Weights of a small mixture-of-experts language model, trained from scratch on English Wikipedia: 151M parameters, 192 SwiGLU neurons an expert.
Below are experts of layer 5 (counted from 0) of a mixture-of-experts language model. Rows are named router (the router's row for the expert), gate (a neuron's input weights, with its number), up (a neuron's input weights, with its number) and show model dimensions 128-255. Each number is 50 + 10 x the weight over its row's rms, rounded and kept within 0 to 99.
Before each expert's rows: "comes after" lists some tokens at least twice as common just before its tokens as in all text. This comes from a sample of Wikipedia text that the model never trained on. Tokens count by the router's weight.

# expert 5
comes after: " N", " |", ",", ".", "\n\n", "N"
router:61 69 56 49 53 61 44 62 54 50 55 40 50 49 48 35 44 56 48 80 42 65 46 42 39 44 37 46 60 54 49 37 59 56 39 50 63 46 51 55 37 59 56 61 60 61 46 57 64 54 51 49 56 61 54 36 57 54 37 48 56 59 37 70 42 59 44 45 42 53 69 52 50 51 51 60 41 43 59 44 48 72 45 61 49 42 49 60 34 48 61 65 48 61 58 55 50 42 57 46 43 64 41 50 65 52 39 52 34 52 40 43 35 60 49 46 45 52 45 60 48 38 48 51 56 41 50 51
gate2:34 55 37 54 59 43 42 58 64 41 65 44 32 45 52 46 57 40 35 42 36 21 59 35 53 58 60 58 57 60 27 58 47 48 41 46 48 41 68 35 53 64 68 66 72 33 41 49 50 56 44 45 44 50 53 37 31 57 63 53 64 35 50 41 45 50 45 64 49 48 61 36 45 51 45 51 45 49 49 52 48 42 56 42 45 29 70 52 29 54 65 51 47 62 41 50 57 45 56 48 70 50 32 44 42 50 58 42 45 49 45 60 45 53 60 58 43 45 67 59 38 48 41 49 47 54 44 44
up2:50 51 54 58 55 44 81 48 60 37 40 53 26 57 43 68 61 32 46 36 70 31 40 35 60 56 46 55 35 57 50 31 44 55 60 42 56 57 48 61 26 67 34 51 45 69 33 50 57 52 61 47 45 40 48 39 74 52 57 65 49 67 58 67 42 64 60 56 54 64 38 53 42 51 40 64 66 45 55 41 41 44 51 47 53 63 61 57 55 32 45 63 42 38 56 51 49 55 67 28 50 54 56 46 44 48 38 41 37 43 52 46 40 57 42 52 59 46 54 65 47 61 64 46 46 41 41 48
gate3:39 49 51 41 58 63 48 53 50 55 45 54 43 30 57 47 54 49 56 52 47 62 43 41 48 53 53 62 44 52 54 41 54 54 33 52 57 43 54 56 46 58 54 64 71 60 58 59 45 70 56 46 40 53 50 56 50 40 35 67 63 56 59 52 36 66 34 55 57 41 67 49 41 29 39 79 52 63 60 46 38 36 46 48 70 42 50 66 43 45 38 62 40 43 65 53 65 44 52 42 35 47 46 64 42 35 59 53 54 59 47 33 38 69 46 53 43 51 60 29 40 40 35 45 52 46 65 47
up3:34 50 45 54 49 60 43 40 66 55 52 52 59 59 38 56 44 43 36 65 47 56 47 49 34 48 72 51 70 47 49 41 50 45 55 40 37 60 67 46 51 68 57 53 54 53 50 48 54 51 44 54 46 51 47 58 40 48 57 49 42 38 35 52 50 51 64 35 57 36 50 58 49 57 56 50 55 53 44 46 34 69 47 55 62 49 55 44 50 47 45 61 59 64 44 40 46 48 60 46 39 54 38 30 49 53 57 20 33 63 34 52 67 57 62 42 39 50 40 43 59 43 74 66 57 53 48 38

# expert 15
comes after: " | ", "1", ") | ", "2", "; ", "–"
router:30 58 56 54 73 62 39 71 45 38 57 36 41 62 62 44 37 33 51 64 39 48 39 43 54 38 51 49 55 41 36 47 56 56 45 51 54 50 59 45 34 54 52 41 47 36 46 64 59 56 46 55 67 57 65 44 57 51 40 54 54 55 40 65 61 50 41 31 75 60 62 42 63 53 42 66 44 60 39 61 48 74 34 63 59 44 58 61 48 49 46 65 36 63 36 46 50 65 54 51 49 60 33 44 75 37 48 61 50 68 58 39 37 37 44 56 41 56 57 46 27 44 55 50 41 72 57 46
gate2:60 56 52 60 60 57 59 57 43 48 53 60 55 43 57 46 59 53 32 53 61 57 50 57 51 47 63 46 45 55 58 51 66 33 42 43 62 41 63 51 54 33 35 47 33 64 61 56 57 61 48 47 53 45 39 47 48 59 50 51 50 57 40 58 36 58 56 62 41 53 61 30 43 55 52 50 35 53 64 61 38 50 48 54 39 58 88 74 48 46 53 58 39 48 55 43 50 55 44 51 44 55 37 57 46 44 41 51 73 68 45 22 39 30 60 61 59 61 46 57 58 45 49 71 41 45 37 49
up2:43 57 66 50 49 40 68 52 48 50 57 56 51 52 39 46 67 50 45 45 37 52 50 56 50 65 72 64 46 53 47 48 64 40 62 53 62 39 46 44 74 45 58 60 51 56 61 64 54 49 49 44 43 56 54 59 57 41 56 60 52 48 39 41 40 47 45 58 60 56 80 44 37 52 40 65 64 66 57 51 54 54 65 60 57 39 67 59 72 54 58 58 50 38 49 45 57 66 32 51 71 62 47 55 39 51 40 37 68 50 40 46 52 47 47 63 63 63 33 48 60 57 51 53 55 50 43 51
gate3:46 47 53 49 30 54 48 54 48 62 47 65 52 41 56 43 37 38 47 36 60 42 43 54 50 41 45 49 47 37 53 54 47 46 51 47 62 53 56 55 47 44 46 52 60 54 38 46 51 36 59 49 57 42 57 51 39 39 29 73 47 33 47 40 47 60 49 33 61 50 56 35 51 57 55 37 55 64 33 52 53 56 52 48 58 34 43 54 55 41 55 51 60 32 66 54 54 60 53 26 39 59 57 37 50 43 52 43 54 57 34 55 48 36 53 51 39 46 49 47 62 52 70 46 65 46 38 70
up3:45 43 38 45 48 57 58 45 49 50 44 54 44 41 45 66 43 40 63 36 52 44 40 41 61 41 65 47 45 31 48 57 37 33 59 72 45 58 58 58 41 50 61 70 56 55 45 52 64 37 52 65 35 54 33 46 54 47 48 66 43 52 30 36 41 49 55 37 79 31 41 45 57 55 54 35 43 59 40 33 65 52 52 62 56 83 54 55 46 59 58 44 57 47 40 57 47 65 49 45 56 46 63 43 45 32 43 51 50 54 65 64 47 52 46 58 44 41 65 58 34 48 42 47 46 29 22 41

# expert 28
comes after: "\n\n", "\n", "}", "0", "4", "3"
router:47 72 48 45 46 44 31 59 38 58 57 36 46 69 53 56 44 36 35 74 55 57 31 62 43 24 36 42 54 51 17 49 50 53 44 53 63 58 45 53 31 61 34 42 51 40 35 53 58 47 53 32 54 45 47 45 72 44 45 46 45 64 26 51 56 52 37 59 56 56 64 54 61 61 52 44 42 68 51 59 48 59 39 57 61 45 55 61 52 52 47 52 41 65 61 59 53 71 66 53 66 59 37 48 66 51 39 51 60 54 41 41 65 42 42 50 28 54 58 46 46 40 49 62 35 63 36 51
gate2:74 49 68 76 41 55 36 36 37 39 54 41 52 54 71 56 37 61 52 55 49 53 43 38 49 46 47 40 66 49 42 56 59 52 33 53 47 40 46 61 55 39 30 49 52 56 49 48 38 45 40 49 48 46 29 56 45 49 53 56 51 48 43 53 37 44 49 49 54 57 63 63 56 57 59 45 55 59 51 50 49 53 62 66 48 45 57 58 47 42 48 56 46 48 66 44 47 47 41 41 51 56 42 51 44 50 56 38 36 44 58 44 48 59 67 57 33 49 51 51 45 61 53 42 57 41 50 54
up2:36 48 50 19 49 45 55 65 58 55 31 46 49 37 52 39 51 56 44 55 42 47 49 34 43 65 42 56 44 47 50 56 62 51 60 49 40 50 57 42 69 52 65 52 41 47 45 55 43 55 57 63 47 51 65 54 52 55 27 55 54 61 54 52 65 45 56 54 48 55 48 57 60 41 54 48 57 44 55 56 40 56 56 50 31 42 59 49 38 46 45 44 44 52 37 51 40 37 54 54 42 50 44 52 56 43 66 45 55 54 61 61 47 42 37 28 51 49 56 53 55 37 38 52 36 39 49 39
gate3:56 57 41 56 44 56 32 36 42 37 72 40 50 57 41 50 67 66 52 59 63 62 54 42 23 36 27 65 56 41 50 43 57 54 52 51 58 70 45 47 45 58 55 38 43 31 53 63 53 41 40 41 46 52 46 40 64 46 59 48 61 55 45 39 34 61 37 50 53 47 40 36 45 54 41 59 41 63 51 57 66 43 50 44 54 44 78 47 34 57 53 53 42 52 56 62 57 37 40 55 47 74 43 51 65 53 33 56 62 48 29 40 61 55 39 52 44 50 51 32 40 55 54 48 50 47 44 48
up3:29 47 54 55 58 52 71 63 41 65 39 45 53 49 62 32 70 31 35 62 50 49 47 30 67 59 59 48 68 57 37 58 48 52 48 53 43 35 60 56 77 48 49 54 53 37 58 47 56 60 66 53 43 59 62 45 50 50 33 67 55 32 43 44 41 18 52 47 44 54 44 47 53 51 55 37 33 58 41 59 42 70 50 37 43 65 61 55 51 27 47 43 52 51 52 24 56 58 60 53 49 56 43 59 45 51 73 19 48 66 53 45 44 59 63 42 63 39 49 60 48 51 41 42 53 31 42 60

# expert 29
comes after: "1", "2", " | ", "0", ") | ", "\n\n"
router:39 56 59 53 66 47 42 80 47 40 60 30 39 60 59 46 46 36 50 63 46 58 38 43 51 33 45 46 57 33 31 31 57 57 41 43 62 45 47 43 42 54 63 44 39 36 48 58 48 62 45 38 66 53 56 37 60 55 45 48 52 61 49 63 59 40 42 47 82 62 53 41 60 62 40 54 31 57 36 62 36 71 31 70 50 35 59 63 41 56 46 59 39 68 45 61 44 71 62 39 56 60 31 43 82 52 37 60 50 68 54 42 37 44 43 54 31 49 61 50 32 39 43 58 44 62 58 53
gate2:35 48 63 56 49 58 60 63 45 55 60 57 41 32 42 55 32 54 49 57 57 45 46 54 53 56 45 60 60 47 44 57 45 51 38 54 47 52 52 55 34 47 37 61 49 64 46 53 68 51 64 56 60 40 53 48 58 48 25 45 53 50 37 58 63 57 59 58 65 49 53 31 53 64 36 57 52 61 46 46 47 63 56 64 51 56 51 69 58 38 50 36 48 62 38 65 52 52 44 40 44 50 45 41 52 54 52 46 50 66 64 46 43 35 54 46 42 46 47 43 40 45 56 50 38 50 52 59
up2:58 48 29 39 46 41 29 24 52 55 50 47 42 56 66 47 53 47 52 55 47 58 60 51 53 32 46 40 41 60 50 47 48 41 45 44 53 48 66 61 40 58 42 48 46 44 44 37 33 44 38 41 26 56 42 45 63 58 48 55 46 35 59 40 48 42 43 52 52 66 62 52 50 46 54 53 55 34 54 57 47 48 43 52 48 44 39 52 51 52 49 47 50 58 61 39 59 56 64 45 65 50 54 47 63 62 39 48 44 47 54 55 54 58 63 36 61 42 58 55 74 33 62 67 55 37 33 41
gate3:46 41 50 56 52 41 43 47 38 41 59 50 42 73 49 57 73 57 45 56 43 52 53 46 45 53 59 66 43 30 65 39 53 56 38 58 71 59 55 35 48 46 54 61 55 49 58 40 52 50 65 39 57 34 33 42 48 59 51 56 39 62 46 55 56 42 48 47 64 77 50 42 55 47 42 41 40 62 54 48 49 51 33 52 36 50 48 49 48 60 37 57 28 60 53 45 46 61 33 36 45 52 61 57 46 30 66 36 41 46 42 52 45 52 50 30 31 48 47 51 39 52 57 45 47 52 45 56
up3:57 48 44 47 45 50 57 46 37 55 49 51 38 65 51 65 53 54 51 50 50 50 48 54 27 63 49 57 50 43 55 36 51 43 45 44 53 59 64 53 48 31 39 40 52 47 51 46 43 37 51 48 65 42 34 40 24 63 72 47 52 45 47 32 63 38 43 43 65 57 50 62 51 48 31 37 47 60 51 51 59 39 44 48 42 59 62 62 42 61 44 47 47 52 33 43 38 62 49 56 40 34 54 57 39 48 54 28 34 46 36 51 65 51 37 53 52 58 53 39 44 60 61 69 45 51 53 61

# expert 31
comes after: " |", ")", " |  |", "==", " P", "==="
router:51 57 31 67 52 44 55 54 33 51 38 44 53 55 58 61 39 54 57 53 47 51 42 64 45 31 54 49 67 49 57 53 65 66 48 55 65 45 44 60 58 47 38 43 66 52 52 55 58 56 43 50 62 62 50 40 48 48 37 39 52 56 34 71 63 42 33 53 53 66 48 30 79 48 40 57 44 41 56 41 40 52 41 57 43 25 57 49 45 60 54 55 51 49 41 63 29 65 50 61 51 50 43 37 61 50 45 48 49 51 69 39 37 37 26 55 49 42 32 33 64 46 47 52 49 55 50 41
gate0:48 57 63 66 46 65 43 57 28 52 52 64 46 58 49 58 63 42 50 41 53 45 37 44 43 49 37 48 58 36 53 56 53 54 67 44 44 50 41 39 53 75 62 47 43 53 73 23 60 39 56 35 43 48 63 69 48 51 47 47 51 33 48 49 47 38 35 57 51 50 42 58 34 57 44 34 47 68 33 50 53 41 51 35 40 42 71 66 58 59 41 66 47 51 49 33 68 34 31 63 54 40 51 49 60 36 50 45 42 56 42 39 42 66 48 63 47 50 55 39 63 33 60 52 60 56 56 50
up0:49 48 61 47 34 49 40 43 59 46 70 55 46 45 58 31 67 53 52 54 45 31 75 39 40 49 56 54 49 48 50 49 49 49 50 45 51 62 41 45 53 50 39 49 68 41 41 71 34 54 35 45 51 41 43 50 58 40 46 46 59 55 40 52 48 46 54 65 45 60 38 61 56 38 44 64 50 43 37 46 47 35 44 45 59 67 46 47 45 58 30 40 51 54 32 48 45 40 46 58 51 47 44 45 43 45 56 41 45 41 50 41 32 36 35 46 29 34 57 74 49 38 47 64 50 47 51 42
gate1:47 50 57 30 54 53 51 38 50 43 59 38 48 64 62 47 55 51 58 51 49 61 43 57 44 56 35 23 55 45 44 62 40 41 48 59 56 62 30 34 55 56 50 43 37 55 56 51 29 49 46 64 46 36 70 30 51 72 49 60 46 55 73 34 59 52 35 54 54 55 45 48 65 49 32 31 41 49 45 43 30 57 62 60 47 61 43 58 40 68 63 51 57 45 38 50 66 59 52 46 57 67 58 37 50 38 35 51 47 55 48 47 32 50 53 30 65 46 08 47 49 43 42 44 68 73 47 44
up1:54 32 50 56 62 60 42 44 45 50 55 50 56 43 56 50 45 43 56 42 49 42 40 55 34 42 62 36 28 60 53 56 53 44 43 56 60 41 44 50 52 49 44 65 46 62 65 42 48 41 68 58 45 47 50 35 49 54 51 46 48 55 67 43 43 45 56 49 49 52 44 49 43 57 40 41 42 45 54 41 44 45 52 58 38 43 46 61 54 55 36 56 49 60 31 43 59 49 37 56 60 71 56 52 42 42 41 56 46 45 40 42 32 45 51 33 60 53 36 67 41 31 52 69 51 59 56 61

# expert 21
comes after: "1", "2", ".", "-", "°", "5"
router:50 54 58 51 76 35 44 50 57 49 56 44 42 64 37 57 45 28 41 48 49 52 37 49 50 53 34 49 58 41 60 56 58 38 49 47 64 37 54 44 43 65 62 43 65 51 46 57 44 64 40 58 62 35 41 32 50 60 48 35 49 69 43 50 63 41 62 28 40 53 53 37 55 59 47 64 50 53 29 61 14 47 44 41 56 31 63 43 38 55 62 62 58 55 33 60 54 62 60 34 63 49 49 40 59 21 38 63 52 49 45 41 58 35 42 47 43 56 43 57 40 40 37 64 59 60 57 50
gate0:43 43 63 40 52 33 50 40 54 76 63 62 53 59 35 33 51 47 44 43 48 58 31 45 61 38 68 49 47 65 64 73 45 50 36 37 46 36 46 52 47 42 36 37 32 43 48 37 41 57 41 78 55 48 46 51 47 51 42 36 51 65 48 60 51 42 34 38 59 66 43 59 37 44 39 65 55 63 41 36 22 47 46 41 70 54 73 63 37 60 63 51 56 37 51 44 67 63 49 36 53 47 55 54 47 51 70 51 47 50 48 41 41 51 49 36 35 49 54 53 60 56 54 54 42 57 58 61
up0:44 46 43 48 52 35 61 59 43 35 61 48 55 43 62 53 55 50 47 52 56 48 46 47 58 45 61 62 51 65 56 52 40 53 34 59 41 52 50 53 59 48 56 29 53 60 74 46 74 28 47 65 37 44 62 48 38 43 63 64 61 32 47 59 59 51 56 48 44 50 40 55 49 54 48 33 61 64 57 53 42 68 69 56 46 53 48 44 42 51 51 71 46 58 33 41 55 47 35 60 50 55 44 50 32 58 72 76 34 62 59 48 53 37 61 58 63 40 45 46 60 55 39 62 52 41 46 40
gate1:60 36 46 55 55 49 35 56 74 40 48 48 52 54 36 39 34 49 52 55 49 33 33 54 33 40 42 52 49 52 61 50 54 55 49 45 53 53 45 54 66 43 48 50 57 44 59 53 37 58 61 62 70 62 33 54 46 47 47 30 56 22 38 50 63 34 30 48 37 47 39 57 49 43 64 58 60 50 49 62 55 44 43 45 49 56 39 63 40 64 61 67 65 59 55 45 43 49 35 33 51 63 59 46 57 38 43 43 22 46 48 32 41 46 45 54 53 55 47 46 53 61 37 52 42 45 46 49
up1:46 51 61 49 53 22 44 53 60 44 64 67 55 44 49 40 28 47 48 49 47 50 45 57 38 51 32 51 60 56 42 40 49 32 47 42 44 42 44 47 70 50 36 44 44 45 51 29 41 58 35 58 52 49 63 55 45 49 52 31 41 44 32 56 66 49 42 54 58 38 43 63 47 53 64 30 62 38 37 48 48 46 34 46 43 54 63 41 51 54 53 55 55 50 60 54 57 60 45 44 36 43 57 57 41 65 49 63 41 49 47 55 53 67 45 51 68 46 46 52 64 81 57 54 54 52 58 65

# expert 7
comes after: "\n", "0", "3", "4", "6", "1"
router:48 49 48 60 43 68 50 53 51 41 37 36 32 39 77 44 56 45 71 55 43 60 48 47 28 34 29 41 67 48 37 35 59 48 40 56 64 60 39 44 16 52 48 52 53 41 41 62 49 48 34 66 51 48 54 46 56 54 43 37 55 70 40 55 46 56 43 53 76 39 77 50 56 34 56 54 43 48 21 57 58 54 50 53 61 60 57 54 53 40 48 49 46 60 53 46 39 50 58 59 50 63 40 44 51 59 50 52 57 57 53 37 44 55 47 55 37 43 62 48 42 38 37 37 39 42 68 57
gate0:39 39 49 55 49 43 44 33 39 53 47 52 60 60 33 44 59 50 64 52 46 44 51 66 55 56 46 50 45 45 50 48 41 52 33 65 52 64 59 37 41 47 39 62 56 35 36 64 53 42 46 61 63 59 39 54 42 37 52 45 62 57 36 48 35 51 62 59 52 39 42 51 38 71 35 38 63 28 55 40 49 61 51 49 51 48 42 46 52 62 41 53 74 72 52 45 55 42 63 45 63 45 55 46 38 60 51 54 58 57 59 38 59 62 52 66 38 50 54 56 43 48 27 50 69 58 51 40
up0:58 45 49 45 47 57 58 56 48 67 42 38 54 35 67 47 67 43 39 49 48 52 49 36 44 43 60 53 42 35 40 52 57 45 70 34 53 48 59 27 41 51 57 56 64 55 51 38 50 50 50 43 51 50 38 51 41 56 52 61 51 49 45 65 60 51 57 43 59 51 50 48 58 49 61 59 56 57 46 40 50 56 61 52 35 54 55 42 65 48 40 51 21 38 49 24 50 41 36 54 63 44 59 54 51 41 41 43 61 57 62 61 32 39 38 42 62 56 56 47 42 41 63 55 39 65 63 62
gate1:72 36 47 55 57 48 76 49 62 54 60 41 51 43 53 69 31 43 40 38 52 43 70 64 49 35 44 32 60 39 61 51 51 53 54 48 52 22 35 38 31 61 49 39 43 37 61 44 43 57 56 45 57 44 56 51 77 42 42 47 58 70 48 47 44 45 57 39 40 44 53 38 56 50 48 54 58 46 49 49 51 50 63 49 36 62 58 65 49 55 37 52 40 62 67 44 50 40 58 62 59 55 63 52 57 56 49 50 44 45 58 43 57 48 65 60 47 53 40 46 56 51 49 56 69 52 73 50
up1:40 55 49 51 56 43 46 47 31 42 44 38 56 62 38 47 59 48 54 57 56 58 39 60 43 66 57 45 60 69 49 42 63 43 53 51 46 70 53 49 50 54 46 46 67 58 54 58 40 40 49 45 41 46 49 55 52 50 48 46 47 47 50 50 62 49 70 42 45 47 59 37 66 65 44 36 54 43 59 55 49 62 37 55 61 32 50 66 39 41 42 50 40 50 61 60 67 41 38 53 45 46 30 33 43 52 58 53 62 63 41 46 30 49 34 51 66 52 52 40 45 64 40 59 34 54 35 45

# expert 14
comes after: " | ", ", ", " ", "–", "| ", " ("
router:52 51 55 40 48 48 38 81 45 48 56 40 47 52 77 34 47 42 49 72 48 53 57 47 46 43 43 47 64 42 39 46 56 57 38 56 50 46 49 70 50 62 52 37 44 57 48 64 55 65 43 49 63 57 56 45 59 47 46 45 57 47 34 54 64 57 34 34 55 55 55 46 60 54 51 57 41 53 50 62 43 54 58 48 51 44 55 49 48 37 37 44 40 64 33 55 45 48 64 59 57 50 51 50 67 47 63 51 50 65 45 48 41 47 37 71 27 54 39 37 39 36 46 45 54 61 38 55
gate2:53 51 68 51 52 30 46 58 54 60 66 58 61 41 47 53 62 49 47 55 47 52 63 60 36 57 43 48 65 58 53 70 49 64 75 50 37 50 69 52 48 77 45 56 52 66 57 46 43 51 57 56 50 19 49 51 60 55 47 52 52 38 58 63 56 28 45 46 47 53 51 28 60 56 54 54 52 72 63 46 67 57 46 48 57 36 54 28 56 71 55 32 29 51 39 45 43 46 61 41 46 56 51 37 42 48 59 56 63 55 69 46 40 44 66 44 57 48 47 57 46 61 47 56 36 54 38 49
up2:67 46 47 61 48 42 52 41 36 61 63 36 42 53 35 49 37 64 49 39 60 74 57 49 69 45 46 48 58 57 52 36 51 48 58 44 61 54 30 48 58 37 49 52 49 45 70 45 50 52 34 43 65 49 41 46 60 53 47 58 37 48 55 63 41 41 48 45 58 77 41 57 47 45 33 54 40 56 29 42 39 40 47 46 44 50 51 46 45 36 55 48 50 45 40 60 49 58 42 50 46 63 47 67 52 67 41 57 66 36 54 63 64 63 52 40 27 41 58 50 59 40 57 50 51 35 59 48
gate3:57 51 52 40 65 49 39 63 58 30 59 59 43 68 64 73 51 25 40 51 60 64 33 39 42 49 61 53 51 40 47 39 59 51 28 51 63 54 47 65 32 49 60 43 70 40 42 61 53 45 68 47 44 51 49 61 64 51 67 53 48 37 46 46 49 42 46 58 26 63 62 43 49 62 45 73 60 44 31 54 47 55 32 40 45 43 54 71 26 54 57 42 64 35 58 52 47 37 58 34 38 28 53 48 48 55 48 35 52 47 43 52 46 57 71 52 64 53 55 51 38 51 50 53 63 51 47 42
up3:56 47 46 52 38 38 45 52 34 71 35 51 47 58 55 37 58 50 53 64 57 55 55 54 49 42 21 39 34 47 40 59 50 40 64 45 43 59 29 61 41 73 49 39 40 57 40 59 56 49 46 46 54 39 62 67 50 51 46 44 45 61 51 43 45 48 54 50 46 61 44 46 58 74 57 40 58 56 43 53 52 54 28 50 42 44 45 35 44 47 57 58 54 30 38 54 59 50 41 54 62 42 40 54 60 56 53 39 32 55 52 54 53 37 68 53 48 26 51 52 63 38 49 41 48 54 51 56

# expert 13
comes after: "2", " | ", "1", " ", " (", ","
router:30 55 55 52 76 48 44 76 43 37 54 31 40 65 60 40 43 29 43 58 48 64 34 49 48 26 41 44 62 44 31 42 60 65 43 54 52 50 47 39 44 67 46 31 53 40 40 61 38 52 47 47 71 51 54 44 65 36 51 53 55 62 44 60 66 49 42 52 78 55 62 49 61 69 46 59 45 53 45 65 29 72 36 68 48 40 56 57 38 50 49 50 43 73 27 60 49 65 56 38 51 67 46 41 72 53 38 53 52 55 54 42 36 35 49 40 42 57 58 50 34 38 47 63 48 66 60 54
gate2:38 64 48 45 34 60 54 57 40 44 48 60 55 46 44 56 43 36 42 39 30 60 52 43 65 53 46 37 53 51 50 56 57 67 48 43 57 50 53 63 32 60 58 63 52 46 51 36 53 72 56 58 52 33 41 71 51 48 60 59 69 54 50 46 42 37 49 39 59 56 47 75 62 49 66 54 50 34 63 50 47 50 45 44 69 45 53 59 26 43 69 59 46 50 38 54 64 49 45 43 46 37 51 37 59 51 38 43 47 63 49 62 42 42 61 57 47 60 50 32 40 48 51 44 50 37 56 58
up2:51 40 54 72 41 53 47 45 48 48 59 51 42 45 45 66 48 37 62 48 42 52 45 60 57 56 45 63 52 40 46 67 44 39 62 38 65 46 45 57 47 68 50 55 58 38 46 65 49 52 54 63 60 38 32 52 56 51 67 67 39 52 39 59 43 40 49 33 55 49 51 53 40 53 59 32 56 44 62 43 41 43 33 52 48 47 37 51 50 56 38 48 52 50 35 55 65 70 35 60 59 56 35 32 51 58 25 41 48 72 66 64 64 40 63 38 41 48 58 35 44 65 29 36 46 34 60 47
gate3:38 70 43 57 41 69 38 54 24 31 47 68 28 53 53 43 51 48 47 69 60 48 53 48 46 43 32 54 54 48 54 55 53 64 48 39 61 59 36 51 60 54 70 44 43 54 42 43 54 38 55 39 54 57 71 56 32 78 54 40 64 58 56 65 41 59 60 55 56 45 67 49 50 62 41 69 45 51 44 48 61 56 50 44 41 43 54 54 75 60 65 46 41 48 47 52 37 34 52 52 68 58 48 48 53 50 52 44 44 44 36 38 34 45 35 60 45 60 62 39 38 34 58 66 42 52 43 53
up3:52 63 45 49 49 69 41 73 39 48 53 52 52 48 64 53 50 54 53 50 56 55 33 39 66 59 45 26 42 52 47 48 57 61 52 36 41 48 35 55 48 44 51 55 33 53 69 52 63 74 42 63 54 53 57 63 42 61 50 53 36 61 61 43 60 58 67 54 32 45 55 49 64 45 27 59 43 45 43 51 56 50 48 63 51 66 35 53 54 31 49 48 53 57 59 38 51 55 45 56 63 57 47 53 38 50 33 47 45 70 45 47 38 77 45 39 49 59 56 45 58 45 45 59 61 64 57 51

# expert 18
comes after: ".", " =", " V", " P", "==", " The"
router:45 45 44 58 46 36 51 47 57 57 58 48 43 51 65 37 45 46 43 60 51 46 49 59 36 52 54 40 56 47 27 49 70 54 53 66 52 51 32 49 45 50 56 58 54 55 44 56 47 67 58 48 52 42 54 24 55 42 34 46 48 64 43 60 50 55 42 52 72 36 72 45 46 60 34 65 32 49 52 54 23 50 52 56 52 54 60 49 37 42 54 51 45 60 52 50 43 63 62 39 66 63 27 42 46 57 32 40 59 62 61 51 50 55 35 63 61 63 36 55 26 46 39 39 42 66 38 62
gate2:60 50 56 48 47 68 54 56 73 54 68 46 56 41 69 42 54 40 51 65 59 43 56 46 50 51 51 46 34 46 63 55 61 57 44 73 38 57 39 55 53 63 52 56 50 53 42 41 63 50 64 50 54 54 29 30 62 44 55 45 48 57 60 45 56 49 48 66 57 45 46 49 48 54 45 53 46 32 63 47 57 30 57 43 48 54 64 45 49 54 76 37 51 47 47 36 52 45 43 43 30 34 39 48 53 59 49 45 61 65 49 44 42 69 39 51 53 66 54 57 45 55 44 67 43 35 42 42
up2:53 72 50 64 65 59 44 48 45 53 56 50 54 66 43 42 42 55 43 64 46 57 55 54 37 39 34 49 54 50 71 27 55 35 39 39 45 53 52 68 58 56 62 39 50 60 51 40 51 47 46 52 42 44 44 63 59 32 57 48 25 82 55 65 37 37 47 64 48 52 37 38 52 43 55 55 39 53 55 41 55 60 38 55 44 42 45 36 33 31 51 30 42 34 63 48 48 50 54 42 53 40 44 70 54 53 42 52 50 58 43 58 60 58 54 81 35 58 37 54 40 39 34 46 55 52 51 54
gate3:53 56 46 42 46 51 54 48 48 28 46 40 55 46 59 43 36 54 38 51 62 43 42 54 36 40 70 64 40 35 44 79 41 45 55 60 50 54 48 53 46 56 34 37 49 46 44 58 86 52 49 51 37 56 54 40 55 43 33 56 61 55 55 47 59 54 48 53 43 45 43 63 61 40 42 54 73 49 34 38 35 69 66 54 59 57 43 39 42 40 35 45 49 58 42 43 62 55 37 32 52 52 57 17 47 56 45 46 51 48 44 57 57 54 54 58 49 61 51 49 52 49 51 54 53 60 70 62
up3:76 59 42 50 37 53 55 31 59 41 42 51 48 58 47 59 52 45 43 65 42 44 59 56 52 54 42 28 54 60 40 50 35 48 38 45 46 67 33 65 46 64 58 65 46 53 46 52 49 54 58 57 37 42 62 71 65 48 72 61 48 53 43 39 49 28 62 52 35 36 54 42 63 39 52 70 62 45 42 35 40 52 70 39 52 47 51 50 48 27 70 59 41 38 36 48 60 50 47 45 60 42 59 49 56 37 49 65 39 46 65 38 44 57 59 60 47 50 45 40 44 53 52 41 58 50 44 52